config.toml
num_hidden_layers = 8
hidden_size = 192
n_experts = 48
experts_per_token = 2
d_expert = 224
d_shared_expert = 0
hidden_act = "swiglu"
moe_layers = [2, 3, 4, 5, 6, 7]
router_score = "sigmoid"
normalize_top_k = true
routed_scale = 1.5
balance_loss = 0.000107
balance_bias = true
router_noise = 0.1
init_std_router = 0.0218
lr_router = 0.000513
vocab_size = 4096
norm = "rmsnorm"
norm_eps = 1e-06
tie_word_embeddings = false
optimizer = "muon_variant"
learning_rate = 0.00724
beta1 = 0.95
batch_tokens = [32768, 65536]
max_seq_len = 512
train_tokens = 568900000
max_steps = 11911
dataset = "wikipedia_en"
Below are experts of layer 5 (counted from 0) of a mixture-of-experts language model. Rows are named router (the router's row for the expert), gate (a neuron's input weights, with its number), up (a neuron's input weights, with its number) and show model dimensions 0-191. Each number is 50 + 12 x the weight over its row's rms, rounded and kept within 0 to 99.
Before each expert's rows: "gets" lists some tokens that make up at least twice as much of what it gets as of all text; "mostly gets" lists some tokens that are sent to it at least half of the time. This comes from a sample of Wikipedia text that the model never trained on. Tokens count by the router's weight.

# expert 10
gets: " S", " N", " T", " d", " st", "n"
mostly gets: " T", " N", " n", " S", " st", " d"
router:35 49 52 33 50 42 57 55 40 66 68 56 45 50 33 42 57 48 63 62 50 39 61 61 46 67 52 50 59 54 78 54 63 45 61 47 63 44 49 37 48 84 44 46 37 38 48 68 68 58 39 50 45 67 70 48 36 39 45 43 46 46 14 60 44 51 37 47 54 44 33 55 46 62 32 49 70 55 37 47 51 71 40 27 44 51 50 42 56 41 44 39 53 53 54 50 48 57 80 52 61 25 53 49 69 45 52 47 61 52 49 50 54 48 76 39 37 61 46 23 48 59 38 70 32 29 59 51 42 37 36 31 70 36 34 33 47 67 37 25 65 70 45 40 61 38 29 60 38 37 44 65 53 64 45 48 34 73 43 54 56 54 64 31 55 32 53 52 46 55 64 63 41 46 67 69 59 49 62 54 55 47 63 41 66 57 37 55 58 42 40 56
gate0:47 53 57 48 37 53 44 35 53 59 57 55 64 75 60 40 47 61 57 45 59 58 49 68 33 61 63 38 27 46 58 48 48 55 51 36 45 63 47 43 55 57 63 55 37 56 56 54 51 47 45 51 62 35 54 39 46 57 48 49 41 42 23 61 42 33 60 60 67 44 47 79 62 54 44 77 48 53 34 54 37 47 54 56 51 52 37 59 76 32 47 43 41 67 33 59 65 47 45 61 49 52 51 47 46 39 53 52 69 51 49 40 69 38 40 25 68 48 71 43 63 60 52 46 50 51 45 67 31 68 35 54 53 34 36 69 56 63 70 46 59 45 57 81 51 71 62 21 72 20 56 50 50 61 27 62 43 46 59 48 64 50 18 59 45 44 56 21 56 45 46 54 48 53 42 40 50 55 63 69 47 56 53 34 60 49 21 54 74 61 48 38
up0:58 41 53 69 47 60 55 42 35 43 46 40 55 58 68 58 40 58 48 56 61 66 51 49 54 50 64 38 47 78 33 39 53 29 49 61 44 44 40 58 54 41 50 67 53 49 49 63 43 25 64 33 62 62 50 58 68 71 38 43 43 34 58 45 41 61 40 74 28 70 34 43 47 56 38 34 40 59 45 42 27 59 67 68 51 45 45 61 61 28 51 65 52 55 32 79 44 34 58 38 31 33 32 48 76 29 51 39 40 31 61 58 50 54 67 50 55 49 38 45 56 62 55 34 53 38 69 65 71 35 50 54 59 44 42 45 69 55 62 45 59 60 32 64 45 61 59 41 56 52 54 44 40 33 44 42 45 39 52 62 39 70 61 69 36 71 60 67 44 65 49 62 36 65 29 38 60 49 53 61 40 49 34 42 64 55 39 44 66 44 51 67
gate1:50 39 54 47 30 46 51 54 56 45 56 51 73 52 33 69 47 44 69 59 32 56 59 59 59 44 71 48 55 62 64 70 56 28 55 37 46 38 53 55 20 53 48 64 46 27 35 82 72 77 62 40 50 31 35 51 47 79 62 37 55 54 52 66 45 59 39 50 70 51 37 49 43 64 46 50 59 40 58 54 52 48 20 37 59 52 35 43 47 41 47 35 51 54 53 40 52 31 59 47 41 48 55 43 78 32 64 62 65 64 69 47 45 31 57 48 57 57 36 53 56 51 44 57 50 54 56 49 39 49 46 53 59 55 47 54 36 55 54 49 61 34 51 30 73 60 65 72 36 65 46 46 40 72 56 51 35 40 56 53 59 40 56 37 50 43 52 54 41 49 62 47 48 71 20 32 56 50 71 40 58 41 50 30 64 64 47 58 73 38 55 36
up1:38 25 37 48 56 78 67 46 39 54 37 57 46 53 48 47 57 47 48 58 48 44 58 51 50 41 37 72 30 43 49 53 53 52 58 63 29 50 58 35 64 53 54 43 46 54 63 73 62 42 63 50 40 46 36 45 47 45 60 52 48 41 62 64 32 65 37 37 52 33 63 45 36 40 51 61 58 35 58 43 57 46 52 30 53 47 47 48 80 53 71 45 54 33 65 72 45 57 49 51 49 52 68 50 54 69 40 57 23 63 56 51 52 47 60 49 44 42 55 52 51 72 58 43 51 52 61 57 73 37 06 33 54 49 50 44 43 62 44 61 54 65 48 42 39 57 43 59 58 49 35 58 48 48 69 64 80 76 57 46 47 41 48 57 25 53 42 21 45 51 61 55 71 41 57 49 25 58 28 49 51 74 58 58 66 33 37 70 54 37 64 61
gate2:48 43 44 47 68 64 53 38 57 65 64 51 61 60 42 56 33 51 42 51 51 48 73 61 57 68 59 46 27 50 78 73 49 34 22 43 57 37 34 39 49 42 64 53 46 29 59 67 66 61 37 64 55 66 68 51 29 31 48 42 50 60 50 66 55 53 60 58 55 49 30 52 61 56 35 44 48 37 47 45 32 44 48 39 47 47 43 42 74 73 66 42 52 56 64 54 35 37 55 44 39 35 59 38 41 32 36 57 49 34 60 57 56 45 61 64 53 50 37 22 50 56 48 87 52 50 53 39 59 56 59 25 66 64 58 63 53 48 38 55 43 73 36 45 71 54 66 62 48 57 52 52 42 58 59 65 55 66 65 49 42 51 43 26 40 52 58 43 43 44 60 50 54 54 51 41 49 72 57 45 50 37 52 65 82 72 34 41 54 58 29 58
up2:37 54 66 93 59 42 47 52 42 57 48 40 32 70 23 70 54 64 57 53 48 48 55 52 76 56 52 64 56 79 63 48 62 41 46 56 54 58 56 35 53 66 42 69 38 51 41 54 42 32 64 56 47 62 46 53 50 38 65 50 52 37 18 49 35 54 40 47 45 47 67 47 46 60 54 57 52 52 54 41 49 37 48 33 57 57 54 24 58 47 74 61 59 58 45 49 61 44 33 70 43 48 64 46 40 53 62 60 59 49 58 21 60 55 48 62 49 34 65 53 29 60 53 51 60 35 57 44 52 49 59 58 52 59 60 52 53 22 60 49 33 61 16 41 52 47 43 47 51 50 61 50 38 48 42 37 62 69 51 36 55 37 47 37 30 52 59 43 28 57 62 52 39 45 67 32 61 60 57 21 46 53 50 50 48 64 35 79 74 53 60 55
gate3:34 44 53 30 51 38 55 55 40 58 58 62 65 74 34 41 63 58 65 44 61 47 54 38 47 52 42 19 42 39 64 39 39 68 48 44 74 57 59 63 41 51 42 67 67 62 50 50 69 40 65 50 56 59 66 43 63 48 48 53 50 44 54 59 64 55 55 57 41 60 51 55 48 40 43 59 45 46 59 58 46 59 43 56 41 48 50 49 44 44 48 54 43 58 27 76 44 33 48 53 77 50 39 46 61 48 69 52 47 49 28 46 48 72 54 63 46 68 43 52 44 57 69 62 34 51 41 35 52 60 41 26 50 23 72 00 48 43 31 66 43 43 42 42 73 33 67 42 56 64 46 61 55 46 24 51 47 55 64 53 54 55 65 39 50 52 60 58 40 54 32 67 44 69 54 58 59 56 74 63 58 46 53 36 44 73 49 42 33 67 51 61
up3:70 48 58 38 57 32 30 62 72 61 35 46 53 62 44 40 53 25 45 47 71 45 47 62 55 34 54 50 38 34 58 44 55 47 49 39 63 38 55 69 54 46 48 38 42 69 74 40 52 63 45 41 42 39 81 40 61 65 46 17 53 65 66 42 52 35 46 70 59 54 49 42 51 41 50 71 48 50 63 23 52 41 54 44 53 62 41 34 68 44 52 48 29 54 45 50 69 40 49 63 59 39 78 47 45 29 58 48 38 51 30 66 56 62 38 46 44 66 40 47 36 32 30 54 44 49 46 59 67 46 56 23 44 52 66 67 54 44 46 60 68 48 37 51 57 49 46 57 52 74 56 27 29 31 58 51 63 52 63 46 60 41 64 60 52 38 50 58 66 46 38 51 26 57 38 31 59 45 53 66 55 48 50 41 63 53 48 62 39 43 22 45
gate4:49 41 49 44 53 46 50 57 79 49 37 35 63 56 65 42 67 39 67 48 46 34 52 70 37 62 46 61 41 30 56 77 46 39 65 42 62 37 62 53 46 59 30 46 49 48 34 48 60 70 57 70 60 56 39 58 51 35 45 47 73 45 68 51 72 49 44 71 45 60 41 56 51 68 39 62 55 53 48 51 66 68 44 70 56 47 39 62 71 59 46 25 51 43 70 66 62 35 65 31 41 18 41 60 60 56 46 48 34 35 47 50 49 31 68 60 47 41 39 55 60 59 48 43 45 47 25 26 48 43 39 68 64 49 32 68 59 58 41 38 43 39 38 60 42 34 62 31 34 46 47 59 55 63 41 61 57 63 31 46 69 42 77 49 58 50 58 63 63 62 64 48 55 60 52 36 57 43 64 39 32 43 52 57 57 54 40 62 38 32 58 57
up4:31 74 75 46 39 57 42 49 42 81 71 45 80 41 71 65 64 42 39 81 35 40 78 35 55 57 53 49 64 60 34 42 48 50 53 47 34 37 52 53 57 42 49 57 53 52 40 47 65 43 38 54 59 43 50 76 53 48 54 52 27 42 34 52 55 52 41 67 55 59 52 44 68 47 43 58 58 58 44 41 49 48 49 69 49 52 46 54 41 44 52 50 39 77 10 66 48 49 37 36 43 49 56 51 35 40 45 62 46 43 42 56 59 49 64 27 51 49 54 53 43 35 54 70 45 54 46 51 71 51 35 71 67 37 69 52 55 47 57 46 69 57 45 44 45 74 48 49 47 38 38 39 55 21 43 48 59 35 40 60 62 63 28 62 42 60 43 51 55 52 18 55 54 39 48 66 36 62 48 71 46 64 46 47 39 70 46 52 49 46 49 37
gate5:50 61 54 50 41 74 50 49 53 71 57 50 34 41 40 38 67 84 42 66 58 46 54 44 50 60 42 53 33 48 61 47 78 25 44 42 48 72 57 59 43 71 61 45 31 42 34 71 63 45 28 48 54 65 33 51 36 45 46 63 60 48 44 45 53 52 35 32 48 48 48 51 63 70 52 43 40 32 47 53 38 33 53 40 41 36 58 52 60 38 53 37 40 59 39 69 62 40 67 22 55 64 42 58 58 53 55 58 55 57 32 38 35 27 44 48 61 42 34 36 44 50 45 56 41 63 49 58 54 57 39 57 44 36 50 38 48 47 65 71 56 51 63 48 61 41 24 56 42 61 49 67 51 41 43 41 58 46 62 44 60 65 51 55 70 55 64 54 47 30 57 57 56 59 64 50 73 55 65 62 61 76 60 33 61 29 49 84 50 69 72 52
up5:47 57 43 71 54 41 51 53 45 43 66 51 23 45 57 73 62 42 35 73 43 67 50 44 52 38 23 43 74 31 50 48 56 55 62 30 35 33 50 52 44 32 50 62 54 47 54 19 40 58 34 38 45 24 42 50 63 38 39 30 53 66 57 50 55 38 57 55 38 53 52 27 50 44 60 72 34 65 62 27 46 68 67 54 34 63 60 65 51 71 33 63 40 48 45 46 70 65 67 54 65 51 62 36 42 36 39 39 55 49 65 61 70 62 58 36 41 57 69 59 35 56 29 67 58 53 42 53 46 30 51 49 52 52 54 49 47 54 56 67 43 51 49 46 62 49 54 20 56 51 34 52 53 41 45 51 48 49 51 52 50 49 55 30 37 44 29 43 56 76 41 25 38 51 43 57 20 60 40 47 54 39 61 49 49 59 41 34 58 50 49 45
gate6:41 39 36 42 33 60 54 53 38 49 50 39 15 42 48 56 56 30 42 75 59 53 32 51 32 61 63 62 41 35 63 58 51 15 24 64 71 63 30 47 61 46 26 56 49 71 53 68 55 34 25 55 51 57 52 52 60 74 31 44 41 43 34 66 43 41 60 51 65 50 40 25 42 55 44 43 64 54 30 47 49 80 57 46 43 56 43 49 61 43 59 61 48 45 62 45 60 43 59 55 49 43 35 44 51 45 44 20 46 49 51 60 31 46 43 54 35 71 66 41 32 43 32 38 53 45 51 55 36 43 42 29 47 44 50 51 63 56 54 40 58 72 41 60 41 64 63 76 45 40 42 41 55 38 69 44 65 55 64 41 44 46 43 54 52 43 53 57 45 61 38 39 31 55 64 44 41 71 40 34 53 46 56 50 45 50 68 56 60 47 70 47
up6:33 46 79 53 48 25 57 52 54 37 39 52 48 35 67 57 37 56 45 73 57 62 43 44 42 33 41 45 57 61 46 53 50 68 49 60 38 25 32 30 37 51 46 72 52 43 47 44 36 23 46 38 73 59 47 48 34 45 65 26 52 40 56 49 24 35 80 50 47 53 49 64 58 66 52 42 31 48 46 61 55 40 60 45 45 53 56 37 48 55 48 43 42 47 50 49 43 43 42 55 60 42 39 51 51 33 57 45 43 47 48 51 53 49 72 47 38 58 47 56 65 33 35 42 32 60 14 37 55 36 53 70 41 59 68 59 35 56 62 66 69 65 58 46 51 62 57 59 58 56 32 48 47 62 66 69 61 44 59 57 70 50 61 59 30 38 80 54 46 52 38 36 42 55 54 58 56 60 59 69 37 44 27 41 65 42 42 56 35 65 29 37
gate7:73 26 60 60 48 69 26 48 44 43 60 44 66 44 41 54 37 55 71 56 48 55 51 50 52 57 63 60 43 58 83 71 49 60 62 71 52 57 59 56 49 83 50 42 30 49 57 72 64 43 36 44 53 62 20 48 41 49 58 50 72 57 41 43 64 39 55 44 42 33 57 62 39 28 30 19 57 54 61 49 50 63 63 45 52 52 41 54 53 62 66 56 37 45 40 41 52 56 62 50 53 40 62 57 51 53 38 30 49 42 65 70 61 60 67 52 43 58 15 58 46 40 50 65 57 48 39 35 33 33 37 51 63 36 57 52 52 56 37 53 62 42 61 43 75 57 35 59 43 75 41 64 49 54 48 40 35 35 33 54 51 57 57 62 52 55 60 58 62 60 50 39 40 31 60 39 46 50 56 40 35 52 68 45 62 78 46 45 43 37 45 55
up7:65 59 49 48 30 40 55 31 51 42 63 62 48 56 40 52 40 45 50 44 72 30 46 44 50 44 39 65 62 61 36 41 65 49 52 29 50 49 32 61 37 40 40 64 60 73 35 69 53 55 32 22 43 18 52 62 52 69 45 51 43 54 57 66 42 47 41 67 64 52 51 65 34 58 58 67 63 51 63 53 51 62 63 54 42 50 23 56 35 27 48 43 44 29 54 52 40 76 50 32 54 45 32 36 56 52 55 47 31 46 53 47 49 50 56 46 58 52 59 43 63 52 45 50 54 45 55 48 49 47 51 64 64 72 43 33 69 49 72 45 31 60 52 63 34 48 51 47 44 34 32 32 63 40 35 47 47 53 39 31 59 61 56 55 61 41 44 55 35 72 62 37 76 51 54 67 35 56 65 46 53 61 40 65 63 26 73 70 37 66 49 70
gate8:35 36 59 55 53 65 66 57 61 43 46 59 53 50 50 53 37 70 57 49 43 65 37 63 49 57 64 48 51 42 59 60 45 55 47 54 45 41 39 45 52 37 77 54 54 36 54 67 29 59 48 47 74 36 51 55 50 33 64 53 31 40 55 43 27 67 39 46 55 55 31 38 37 69 26 52 40 49 41 57 54 32 21 53 41 44 54 20 33 69 27 52 65 52 64 67 39 43 47 57 71 35 63 51 56 52 26 44 59 37 57 63 68 48 59 44 50 35 37 50 59 66 37 40 25 41 45 49 50 51 71 45 68 32 35 47 48 53 43 56 49 46 62 41 61 53 48 67 50 18 53 45 50 57 46 48 33 57 54 55 39 47 64 23 25 53 50 50 45 63 35 60 38 19 61 74 50 41 71 42 51 43 53 36 48 43 42 30 61 59 49 55
up8:38 56 44 44 37 62 52 47 50 62 66 67 54 51 49 59 58 59 61 36 31 46 61 32 38 60 50 63 52 58 73 50 57 70 42 74 60 48 62 81 41 51 43 46 68 57 47 34 53 59 45 71 59 43 50 16 63 50 39 58 31 59 34 58 73 28 42 31 50 43 44 42 49 53 41 47 49 48 41 39 48 41 37 50 74 39 41 51 45 39 50 59 38 52 49 48 77 26 51 46 34 50 83 37 52 56 61 57 50 35 62 53 55 46 63 62 69 69 42 56 52 45 71 55 60 62 57 49 41 51 44 59 37 29 49 58 59 51 73 29 43 59 55 52 50 36 39 49 51 41 66 56 41 54 45 61 57 60 64 60 39 58 77 43 45 61 35 60 62 53 71 48 69 41 44 68 35 54 40 53 44 30 21 59 58 47 54 56 27 58 44 70
gate9:45 44 58 37 74 42 78 30 54 56 42 54 19 40 32 41 41 43 40 64 60 51 24 19 60 49 59 67 50 48 55 53 36 47 52 34 57 49 41 53 59 72 77 55 58 50 36 43 42 48 67 28 45 39 54 54 46 43 38 41 55 70 53 54 35 59 68 51 62 46 27 62 46 49 43 59 29 45 51 19 46 32 60 63 40 46 37 42 48 24 53 30 47 53 55 44 29 38 54 56 49 45 50 70 60 57 51 64 30 57 64 36 44 44 63 58 43 57 35 37 56 60 32 39 32 47 73 31 60 49 52 56 61 52 55 38 60 57 39 49 54 56 63 39 23 62 66 56 48 52 57 50 47 65 53 52 40 57 52 48 60 47 57 42 48 34 62 38 47 49 38 89 45 50 69 46 52 58 72 47 50 50 70 51 53 58 36 35 53 53 45 57
up9:61 35 40 71 35 56 32 58 56 41 42 53 82 51 33 41 48 44 26 51 51 60 51 69 38 64 48 35 62 49 48 46 64 57 49 72 62 54 36 66 35 52 39 55 60 53 60 50 37 46 40 65 55 56 54 43 55 32 57 29 50 59 33 42 62 43 50 49 45 47 68 42 61 41 44 45 37 65 57 42 32 45 50 57 42 65 35 37 46 56 32 57 49 55 47 30 78 48 68 47 71 41 42 39 38 43 43 46 75 50 57 47 31 55 46 43 63 55 80 55 50 61 70 39 81 48 44 65 33 48 35 38 48 47 50 81 54 54 52 31 44 56 47 45 53 40 48 67 69 45 54 48 59 40 63 26 60 65 53 44 38 59 16 66 35 62 33 65 47 57 32 32 39 53 54 52 36 32 46 45 49 41 34 41 47 35 51 41 72 52 56 40
gate10:45 61 51 63 53 53 36 60 28 52 77 40 43 50 12 50 45 70 50 56 34 48 54 66 54 63 40 31 54 38 61 42 65 47 67 55 51 48 49 39 56 52 37 52 55 29 40 49 50 52 45 56 52 36 49 54 55 45 37 26 35 52 42 53 49 37 61 50 42 39 51 54 69 47 37 67 67 39 82 61 43 53 66 33 26 51 43 60 40 41 44 51 60 39 37 46 50 45 44 51 64 58 32 38 52 36 48 46 28 74 47 39 39 53 64 63 56 51 46 41 53 42 39 77 33 60 50 49 33 65 53 51 51 45 28 69 50 58 70 43 37 48 50 34 47 55 26 39 61 53 60 59 63 63 38 48 42 17 26 59 55 43 61 64 56 54 45 66 52 38 54 50 72 41 64 58 55 67 52 48 75 63 79 46 66 52 48 55 65 62 34 41
up10:49 44 50 59 59 48 48 34 61 52 39 49 39 52 29 42 40 47 58 54 69 69 63 54 54 48 61 57 58 47 37 68 58 54 39 38 42 23 32 40 42 48 70 52 49 49 63 62 70 36 56 49 42 56 35 49 37 56 49 49 34 83 40 41 52 56 27 54 65 40 49 52 44 56 62 51 48 55 51 62 50 42 50 45 35 57 38 32 47 49 75 70 23 48 59 49 40 65 36 60 51 55 62 29 41 55 52 35 44 41 71 43 34 67 55 61 39 51 57 66 55 36 60 31 39 45 45 59 65 41 59 33 42 58 51 35 64 34 63 55 48 48 27 53 37 37 73 69 57 49 48 54 48 46 36 65 60 58 42 64 52 45 44 63 40 33 68 27 50 79 49 59 39 38 31 44 61 39 56 63 28 53 30 20 41 62 25 53 55 33 36 41
gate11:36 52 50 45 55 38 50 36 39 66 54 58 55 50 50 32 47 34 62 56 59 36 53 54 35 64 49 62 60 41 41 53 77 50 33 47 37 61 37 64 43 47 50 78 62 28 42 36 54 47 48 54 41 20 53 36 53 57 60 42 48 61 39 29 48 30 50 34 59 57 62 54 30 41 51 50 59 37 47 35 34 40 32 38 67 67 71 64 44 46 45 36 49 47 66 60 27 53 64 45 60 40 39 26 58 65 58 61 45 38 65 69 41 24 69 54 52 42 46 24 49 68 45 63 36 60 44 34 51 55 53 49 59 58 45 57 44 57 71 46 52 66 68 57 72 61 61 53 64 45 57 63 47 42 49 50 29 55 55 57 54 62 56 59 61 18 53 39 43 59 45 43 47 52 63 61 62 56 49 35 43 68 47 54 48 46 65 57 58 81 83 44
up11:46 77 46 41 61 59 55 57 54 56 41 72 58 67 63 39 34 37 53 53 46 56 55 53 63 60 60 48 36 63 63 44 57 55 39 53 43 42 44 43 48 64 32 34 75 55 32 52 49 46 34 13 50 72 20 60 58 79 48 42 41 56 44 47 43 51 25 70 58 39 61 44 40 53 60 55 56 34 57 37 63 33 59 61 59 50 35 44 43 36 59 51 39 61 53 38 52 35 55 59 52 48 32 56 65 29 31 55 41 61 46 47 48 51 60 41 61 48 54 43 56 34 43 49 50 69 56 58 42 43 36 34 47 47 59 36 51 49 85 36 44 71 44 61 60 50 39 38 43 68 49 61 43 38 50 40 41 57 67 54 39 53 39 61 66 59 32 45 42 60 69 63 57 44 58 58 69 71 39 81 45 45 45 38 63 39 68 74 59 42 63 36
gate12:52 37 57 44 46 44 47 59 36 60 52 35 67 50 33 37 59 57 69 81 45 62 29 59 49 45 53 61 41 61 54 34 31 71 52 44 62 44 61 50 61 47 34 65 52 42 47 50 74 68 25 57 53 79 43 46 35 61 40 31 30 39 31 59 17 70 55 55 45 60 47 69 55 52 53 44 52 50 40 27 69 76 47 50 35 54 78 42 52 34 46 50 59 50 51 43 33 53 65 33 42 49 36 50 66 46 44 42 45 66 56 61 58 49 41 52 71 67 60 41 59 37 75 59 37 23 55 70 33 67 50 55 56 52 55 30 60 49 46 47 44 49 59 34 53 31 53 38 50 49 61 27 53 36 56 43 42 31 49 32 53 53 44 56 51 47 36 25 45 66 59 64 52 32 48 49 40 34 60 39 49 48 62 52 46 35 48 59 48 58 49 48
up12:18 49 53 34 56 50 47 49 58 28 59 62 51 51 61 54 65 43 68 41 51 49 63 48 33 50 56 68 35 45 68 49 52 45 32 60 39 57 57 26 30 50 49 35 51 55 48 51 56 45 51 17 43 51 46 51 52 49 69 52 63 37 35 53 37 65 45 30 61 34 59 38 50 58 53 42 32 57 44 55 34 65 51 44 50 53 57 53 43 57 57 25 57 61 54 36 46 43 51 70 75 39 47 41 36 72 47 59 49 39 46 44 39 44 56 56 39 31 67 67 35 60 45 55 53 82 66 57 66 65 63 43 25 39 65 65 50 55 59 47 55 32 81 21 48 46 65 47 48 62 48 73 58 54 66 40 62 44 41 49 49 63 40 67 31 70 57 73 63 57 49 46 48 27 59 57 49 40 34 51 59 38 39 40 69 43 47 46 61 48 34 48
gate13:34 55 46 54 25 64 53 47 47 58 69 57 37 71 35 62 52 43 71 27 46 43 62 67 61 75 52 54 75 41 46 50 33 50 59 49 69 51 45 20 67 61 17 47 32 61 45 55 49 58 24 67 56 54 44 45 43 51 30 50 72 33 40 37 41 45 40 47 55 55 54 50 41 44 48 45 62 75 59 40 38 55 34 31 47 53 45 57 60 27 34 43 75 57 32 43 51 53 56 57 50 50 60 50 43 69 60 43 54 55 49 34 44 58 36 56 32 39 45 42 61 46 48 72 41 45 60 48 52 38 45 55 59 63 50 46 68 65 71 39 44 76 48 50 50 54 45 62 45 44 30 61 64 34 26 29 36 43 52 53 44 57 57 24 62 53 43 63 54 38 54 59 45 60 45 63 37 59 59 31 38 44 61 30 55 42 49 62 67 36 56 56
up13:59 42 24 62 37 61 68 47 57 76 41 53 37 41 59 62 21 35 62 42 43 30 57 47 64 32 69 60 60 38 45 53 58 59 44 38 40 50 68 42 38 49 41 69 49 44 37 37 43 37 54 60 66 70 40 73 44 42 37 41 40 48 42 48 30 56 42 42 34 53 25 41 61 70 46 50 51 49 69 67 61 45 67 48 46 78 55 49 46 39 45 49 51 59 24 52 64 34 48 21 58 49 52 39 26 58 38 65 45 58 66 48 54 67 67 47 22 65 36 59 54 53 42 46 42 62 57 51 57 70 66 74 45 46 37 43 70 51 48 31 37 43 51 41 57 61 50 45 55 48 47 31 58 15 73 44 51 52 58 59 54 58 64 49 40 48 68 45 40 29 50 47 39 53 47 60 43 65 55 61 60 47 49 47 60 70 54 55 48 45 39 53
gate14:60 45 73 44 45 44 57 55 49 70 66 47 55 36 43 38 33 30 56 50 30 48 46 35 62 54 50 35 45 55 49 53 47 59 55 60 48 53 45 47 64 44 37 66 53 27 34 47 28 57 63 60 40 38 50 54 46 38 45 37 53 58 40 33 56 54 45 38 62 63 37 20 31 53 18 42 51 47 41 52 47 42 47 45 66 67 55 69 40 37 35 50 52 62 56 56 32 40 53 57 55 50 34 26 50 31 62 53 45 46 48 49 21 53 75 63 56 49 46 25 60 57 67 68 40 47 50 43 36 43 39 43 57 44 29 62 67 45 44 36 55 67 38 48 61 36 49 61 78 49 63 51 63 44 30 62 41 42 34 56 63 53 40 62 53 33 66 56 53 19 70 71 59 57 64 42 70 47 53 54 31 73 69 69 49 45 55 35 42 52 38 52
up14:72 39 70 41 70 50 53 60 42 39 57 48 45 75 23 28 57 43 56 58 68 58 38 56 55 47 61 37 48 49 48 52 58 57 53 38 41 69 32 45 49 46 45 61 43 44 64 55 43 51 42 43 56 43 46 62 55 45 46 43 58 55 18 42 46 60 44 67 50 52 60 32 37 54 54 42 53 64 42 47 48 67 47 46 47 59 40 30 38 47 49 27 58 56 58 52 29 41 57 60 43 53 52 46 54 47 74 32 40 53 64 68 39 67 55 61 78 31 44 51 72 61 58 64 51 23 36 31 53 77 51 56 38 45 57 80 59 52 55 65 42 35 61 49 53 41 38 66 50 47 49 43 50 30 04 51 45 55 57 60 62 60 49 50 36 36 56 50 63 40 59 41 67 46 51 39 57 53 69 26 47 52 25 58 72 50 39 55 42 73 48 58
gate15:49 55 46 41 57 59 48 43 60 57 49 61 63 59 49 37 62 70 27 41 65 49 42 37 50 72 81 41 53 43 42 50 46 44 46 59 76 60 41 53 67 62 51 49 55 62 44 60 40 41 37 63 50 53 64 26 57 48 54 67 34 53 45 57 43 45 60 51 49 35 53 63 52 39 36 44 62 55 46 46 40 66 47 46 38 54 41 54 50 53 56 58 48 42 78 45 33 50 49 41 61 21 37 56 73 44 35 44 48 69 66 42 31 47 70 52 30 70 63 54 55 49 46 46 38 58 17 38 44 50 47 19 48 42 31 52 64 51 52 50 53 56 20 34 59 47 37 43 39 27 26 32 43 48 63 41 56 68 43 64 41 45 63 34 17 49 43 45 60 52 58 48 65 45 60 64 72 41 74 49 65 55 47 41 70 45 33 46 66 59 54 54
up15:65 35 29 65 42 38 42 44 56 53 61 55 37 38 59 51 42 20 44 27 40 32 59 43 46 68 31 46 34 57 52 42 65 47 53 64 46 39 31 45 31 52 52 76 63 59 69 63 40 43 49 50 15 40 58 53 35 31 50 50 45 20 47 67 60 50 62 72 40 40 57 36 42 35 51 36 40 36 64 30 62 36 49 48 53 39 48 42 58 28 60 17 65 45 48 38 72 49 29 53 50 39 55 59 18 50 28 47 39 50 59 39 46 36 55 51 61 69 58 66 60 38 43 76 52 60 39 46 35 41 43 48 51 63 37 62 48 54 36 66 38 55 48 58 50 41 63 40 37 60 61 51 41 47 68 52 57 52 57 46 44 42 33 49 63 41 67 57 56 71 46 47 43 36 54 61 57 62 40 62 40 50 53 41 51 53 46 52 63 61 64 56
gate16:47 71 54 22 31 31 54 52 29 36 42 56 50 39 44 50 45 48 42 56 60 28 64 67 62 67 42 43 74 48 65 52 47 40 47 24 45 31 46 36 58 61 54 50 71 49 45 28 52 52 50 52 56 20 44 51 54 32 32 77 47 53 50 33 50 61 46 55 55 49 50 51 34 51 53 67 52 49 55 36 41 54 61 66 29 33 46 43 58 42 36 51 48 45 43 61 45 56 75 60 64 29 52 46 58 38 52 55 36 63 39 57 53 14 42 46 54 43 28 36 51 50 33 54 33 59 43 36 46 38 60 33 57 62 71 51 34 47 51 53 41 52 42 43 42 45 49 35 65 73 65 52 42 40 55 45 38 39 52 57 40 60 59 22 39 66 54 67 35 47 52 45 50 51 77 54 35 36 57 74 27 29 36 59 53 55 39 54 54 57 36 51
up16:59 73 66 47 25 43 58 39 46 40 55 65 62 52 43 31 43 45 74 30 41 58 60 47 57 52 49 41 58 47 44 46 43 56 63 51 51 36 31 60 40 37 55 64 51 47 42 68 54 44 52 54 42 39 36 74 53 46 35 71 41 63 47 45 63 28 54 46 47 61 67 41 51 54 51 37 33 52 52 37 39 74 47 46 69 78 57 63 77 49 62 56 36 49 68 46 62 48 56 51 30 36 39 44 46 50 54 57 40 41 65 65 45 51 39 40 67 37 42 59 33 58 63 22 63 49 43 54 40 54 59 53 56 58 43 30 66 44 46 46 67 45 47 49 32 58 40 43 46 35 43 30 32 81 57 67 44 72 27 56 44 51 45 51 48 33 19 29 42 52 56 47 57 44 35 59 24 61 49 66 39 39 35 34 75 56 49 56 55 41 54 46
gate17:26 58 49 64 31 67 46 48 64 56 41 34 54 35 37 54 63 35 54 72 58 48 43 46 63 42 61 20 48 67 81 46 49 39 54 54 60 67 51 61 42 68 15 63 31 38 65 60 54 33 34 55 47 58 39 67 51 67 43 40 64 62 48 45 34 47 47 47 59 54 55 82 61 69 55 53 50 31 64 58 27 40 46 55 55 33 55 45 63 45 45 47 37 54 71 40 37 33 70 55 37 64 75 50 51 38 34 33 49 55 51 47 41 34 68 48 58 61 37 36 62 57 38 35 36 39 47 52 65 46 40 62 39 50 59 44 47 60 69 67 43 43 46 39 66 44 46 49 38 48 40 71 65 50 51 36 47 65 59 53 65 46 56 40 64 64 47 61 58 76 47 44 51 44 60 64 40 51 45 41 32 47 46 73 42 56 50 46 41 44 40 67
up17:57 57 58 57 50 49 50 51 34 66 49 41 42 43 35 70 58 72 52 59 43 55 37 21 81 62 50 59 57 44 56 61 40 40 49 25 59 35 64 38 48 56 60 57 38 35 51 34 58 43 61 83 38 46 37 45 50 52 50 49 62 52 68 56 55 46 60 29 63 45 60 80 46 57 44 41 52 48 49 64 48 57 43 65 54 42 48 65 63 48 51 23 75 51 44 53 38 66 34 50 58 38 39 54 35 37 53 37 40 57 61 63 33 45 55 40 68 41 48 49 59 31 62 61 43 47 27 54 51 39 51 38 51 54 55 60 34 52 66 41 40 60 57 20 46 57 50 50 75 46 36 55 50 56 57 59 66 42 47 77 66 39 29 41 54 40 46 74 60 55 54 66 65 74 59 62 45 61 65 41 24 48 53 46 27 47 46 65 64 49 43 70